Weights of a small mixture-of-experts language model, trained from scratch on English Wikipedia.
Experts: 32 experts in each of 11 layers, 256 ReLU neurons an expert, 4 picks a token, a sigmoid router, a shared expert of 640 neurons.
Below are experts of layer 13 (counted from 0) of a mixture-of-experts language model. Rows are named up (a neuron's input weights, with its number), down (a neuron's output weights, with its number) and show model dimensions 192-287. Each number is 200 + 20 x the weight over its row's rms, rounded and kept within 0 to 999.
Before each expert's rows: "comes before" lists some tokens at least twice as common just after its tokens as in all text; "mostly gets" lists some tokens that are sent to it at least half of the time. This comes from a sample of Wikipedia text that the model never trained on. Tokens count by the router's weight.

# expert 5
comes before: "\n", "\n\n", " The", "The", "| ", "- "
mostly gets: "==", "\n\n", " ==", " ===", "===", "% |"
up0,192,179,216,173,207,183,189,200,190,178,222,197,206,216,224,198,224,199,240,190,182,195,187,210,211,179,219,188,220,208,222,231,186,197,209,167,175,203,166,211,169,193,186,211,180,181,170,212,208,198,194,224,193,192,228,203,174,182,170,223,172,204,195,168,196,206,193,226,226,212,192,203,214,198,219,220,212,191,177,190,240,193,221,191,180,185,167,194,156,204,211,212,195,189,177,207
down0,187,179,158,178,189,195,181,220,203,174,178,198,193,239,203,224,182,189,165,214,182,194,218,211,178,219,193,171,188,203,165,216,208,206,221,198,210,216,213,224,229,195,244,175,228,205,163,201,194,209,199,173,198,147,181,209,205,175,212,212,163,201,191,212,221,255,204,197,176,235,182,194,206,213,184,217,192,181,189,205,224,191,199,229,187,232,214,193,189,222,192,217,215,188,190,207
up1,221,172,215,200,214,196,224,204,195,240,196,204,171,189,213,211,213,201,192,217,259,235,244,186,212,207,199,232,217,216,197,240,199,199,148,185,208,198,203,171,228,193,143,180,215,219,199,180,215,188,183,229,192,187,253,197,220,189,187,192,211,231,202,218,209,200,216,159,180,206,206,208,219,191,223,224,175,215,225,186,199,219,247,155,203,197,251,210,234,198,185,221,194,174,210,177
down1,178,213,190,230,208,225,222,241,212,196,219,198,159,180,206,200,233,214,179,167,193,251,170,195,182,191,181,215,176,178,199,206,175,241,217,233,173,200,205,202,212,229,197,196,208,174,170,217,204,167,162,194,231,202,186,225,210,194,210,208,232,180,186,205,195,224,212,178,199,219,221,233,211,187,189,227,191,212,208,205,227,189,202,207,180,214,174,204,190,211,191,218,215,219,184,217

# expert 25
comes before: "2", "1", "3", "0", "4", "6"
mostly gets: "°", "′", "″N ", "% | ", " on ", "°N "
up10,237,238,173,185,210,173,185,196,217,209,219,169,187,183,191,215,188,186,220,198,226,190,185,199,187,231,206,200,176,202,178,197,228,217,160,169,217,190,219,217,192,166,201,225,225,182,245,215,205,178,201,170,207,209,176,206,226,196,231,195,199,183,203,221,204,178,216,196,174,175,206,187,214,198,192,229,200,190,198,198,189,180,220,169,199,230,189,264,177,195,214,189,180,201,213,180
down10,201,207,203,203,204,178,205,209,198,238,213,200,200,183,191,167,188,172,217,217,241,194,227,201,198,190,210,213,190,156,178,193,226,231,219,236,211,190,165,213,213,220,184,218,179,191,205,161,199,200,213,148,182,171,187,236,225,189,188,195,183,172,212,224,163,201,194,216,206,218,179,201,219,196,180,229,211,206,194,190,177,216,225,204,210,200,191,207,163,184,163,212,240,191,164,202
up11,205,189,223,194,174,203,170,185,212,201,160,206,182,193,214,217,188,187,190,197,200,174,195,211,219,224,206,187,192,172,213,181,198,188,201,174,190,206,152,213,228,209,210,172,228,177,165,245,213,197,214,204,219,179,202,205,197,185,221,197,207,192,227,213,211,185,187,183,204,204,185,199,199,209,195,210,211,182,217,194,195,203,223,165,209,229,188,259,187,221,203,218,192,182,171,230
down11,236,211,216,171,172,226,200,225,213,207,210,198,188,197,190,204,194,223,194,210,234,230,183,202,186,201,144,234,206,198,177,212,217,199,209,172,240,158,207,182,196,224,166,217,185,202,199,166,205,152,154,206,188,212,219,206,178,210,165,170,195,204,207,176,232,194,182,224,225,174,239,204,200,190,231,224,206,209,190,195,180,211,207,150,165,229,192,204,208,210,177,226,203,207,206,216

# expert 28
comes before: ")", ") | ", ") |", ").", "–", "),"
mostly gets: " (born ", "(", " (music", "- Born: ", "ing (", " (U"
up10,224,187,192,173,185,214,192,200,225,168,194,185,185,188,185,226,226,215,190,196,214,183,212,189,185,222,219,202,184,227,220,215,202,193,247,214,190,200,185,211,222,196,217,201,195,190,176,224,207,180,185,201,233,151,208,214,172,172,140,179,195,219,185,195,215,215,192,192,232,210,185,222,205,189,205,202,213,198,205,216,201,208,170,167,236,197,216,233,226,213,232,182,198,201,201,176
down10,202,192,165,192,205,195,202,245,216,192,184,216,205,184,207,214,214,187,202,200,211,189,191,193,188,197,202,184,215,213,215,204,210,204,211,238,178,232,192,175,192,191,210,236,219,212,166,218,170,174,204,170,209,198,207,210,213,204,185,201,190,214,234,186,143,182,213,237,193,190,196,196,182,191,204,183,228,193,198,246,229,179,214,218,223,205,183,211,244,204,196,208,178,242,186,194
up11,192,225,189,225,184,207,224,202,186,238,215,228,183,196,254,215,201,192,160,198,153,171,188,185,214,214,221,198,238,214,232,165,188,173,226,210,176,193,218,205,236,191,203,205,205,192,200,214,185,152,189,214,193,181,230,206,207,234,153,186,221,198,181,236,194,177,195,235,205,205,224,133,184,183,177,227,152,177,200,219,240,210,201,222,213,209,189,218,163,186,185,209,171,167,180,190
down11,199,223,231,183,202,210,198,200,184,223,211,231,192,213,179,221,182,194,207,192,215,183,161,186,196,193,202,216,208,226,222,171,202,139,196,174,211,207,204,176,178,211,247,188,196,180,193,207,238,198,210,239,202,200,208,193,212,213,178,207,163,207,214,160,226,212,243,177,199,227,202,187,181,187,188,190,175,216,205,196,234,194,180,240,249,186,180,191,182,221,180,202,231,241,217,222

# expert 16
comes before: " | ", " |", "; ", " |  |", ".", ";"
mostly gets: " | — | —", ", I", " | United States", " JP", "; Q", " | ?"
up10,213,186,204,224,206,220,184,209,218,185,188,193,184,179,219,194,236,204,215,186,207,202,204,202,202,216,211,205,205,161,199,199,202,207,206,213,225,192,201,232,209,191,229,193,208,225,217,216,238,223,208,197,195,209,174,154,211,198,224,221,202,197,221,178,227,203,237,241,230,186,226,217,224,220,200,193,213,209,184,233,201,161,195,187,235,197,186,222,231,177,204,217,222,194,182,256
down10,171,167,213,208,211,227,206,210,215,207,238,208,213,223,228,218,202,186,194,192,143,220,181,226,197,204,191,202,181,220,182,216,204,192,211,214,218,203,186,175,220,195,186,227,206,194,193,197,221,175,217,203,169,201,207,199,194,196,162,239,207,206,193,211,210,173,198,164,172,184,187,218,197,236,198,205,207,220,170,174,204,220,187,179,192,242,163,182,190,200,193,144,186,217,209,219
up11,232,242,182,205,214,199,215,188,181,211,145,217,203,187,241,161,185,204,191,192,201,199,174,213,223,217,223,215,197,177,204,176,221,210,207,202,151,180,227,221,192,193,201,187,200,182,232,217,201,188,220,216,178,247,191,185,204,208,168,206,201,196,194,217,199,216,180,175,204,212,189,192,210,211,189,171,168,214,236,206,203,239,202,181,194,200,196,215,173,199,199,209,185,198,220,208
down11,187,222,246,192,196,182,224,198,176,222,178,197,193,178,236,221,166,170,233,198,247,197,199,203,198,171,229,176,238,205,194,202,198,218,184,247,215,219,191,214,177,202,232,194,211,153,212,191,209,217,176,202,207,193,175,172,186,188,194,197,165,196,201,176,215,176,192,218,205,177,253,189,246,206,173,212,168,215,196,187,213,187,188,173,229,155,210,218,204,245,180,214,205,196,163,215

# expert 27
comes before: "1", "2", "0", "3", "4", "6"
mostly gets: ", ", " in ", ": ", "- ", " In ", " on "
up0,208,208,203,204,207,200,197,243,224,162,209,162,224,182,180,209,199,162,168,185,229,198,190,195,203,187,203,208,200,205,219,189,238,202,213,192,168,219,197,219,210,181,199,185,207,175,184,178,189,227,157,205,198,204,235,225,210,202,183,193,226,215,210,183,186,168,220,194,168,215,201,194,174,202,175,200,186,177,216,220,216,176,166,218,219,170,226,153,199,191,199,176,168,209,194,174
down0,216,185,200,219,236,196,192,221,175,204,190,236,182,179,183,200,233,196,196,205,217,229,228,228,199,206,202,236,181,180,192,222,184,243,194,202,231,154,206,204,174,178,192,212,215,163,171,213,185,219,205,212,202,218,170,204,182,192,185,224,200,239,172,231,208,169,181,225,224,197,168,156,210,212,216,221,205,193,214,192,170,172,215,204,207,191,241,180,214,223,210,197,238,212,192,229
up1,209,211,235,192,222,200,200,219,169,232,206,193,215,199,214,162,194,213,214,202,225,225,194,228,187,180,231,199,206,182,210,208,225,193,212,245,171,219,217,205,215,210,209,195,188,202,217,208,177,242,195,195,200,175,169,171,224,241,181,208,181,225,228,201,187,168,203,180,194,201,202,230,168,230,238,202,198,178,165,216,210,199,163,208,173,242,190,209,190,219,183,216,236,213,209,211
down1,191,209,199,218,208,171,200,209,235,221,174,211,200,185,218,223,194,219,192,183,173,180,168,199,240,199,194,169,197,226,212,165,184,233,193,178,187,167,188,219,197,190,187,176,225,220,212,194,191,222,202,189,204,253,181,200,199,161,179,152,215,204,185,220,197,205,214,152,217,202,188,186,200,198,192,199,214,223,186,186,215,203,186,216,219,168,221,184,187,218,206,170,200,207,180,228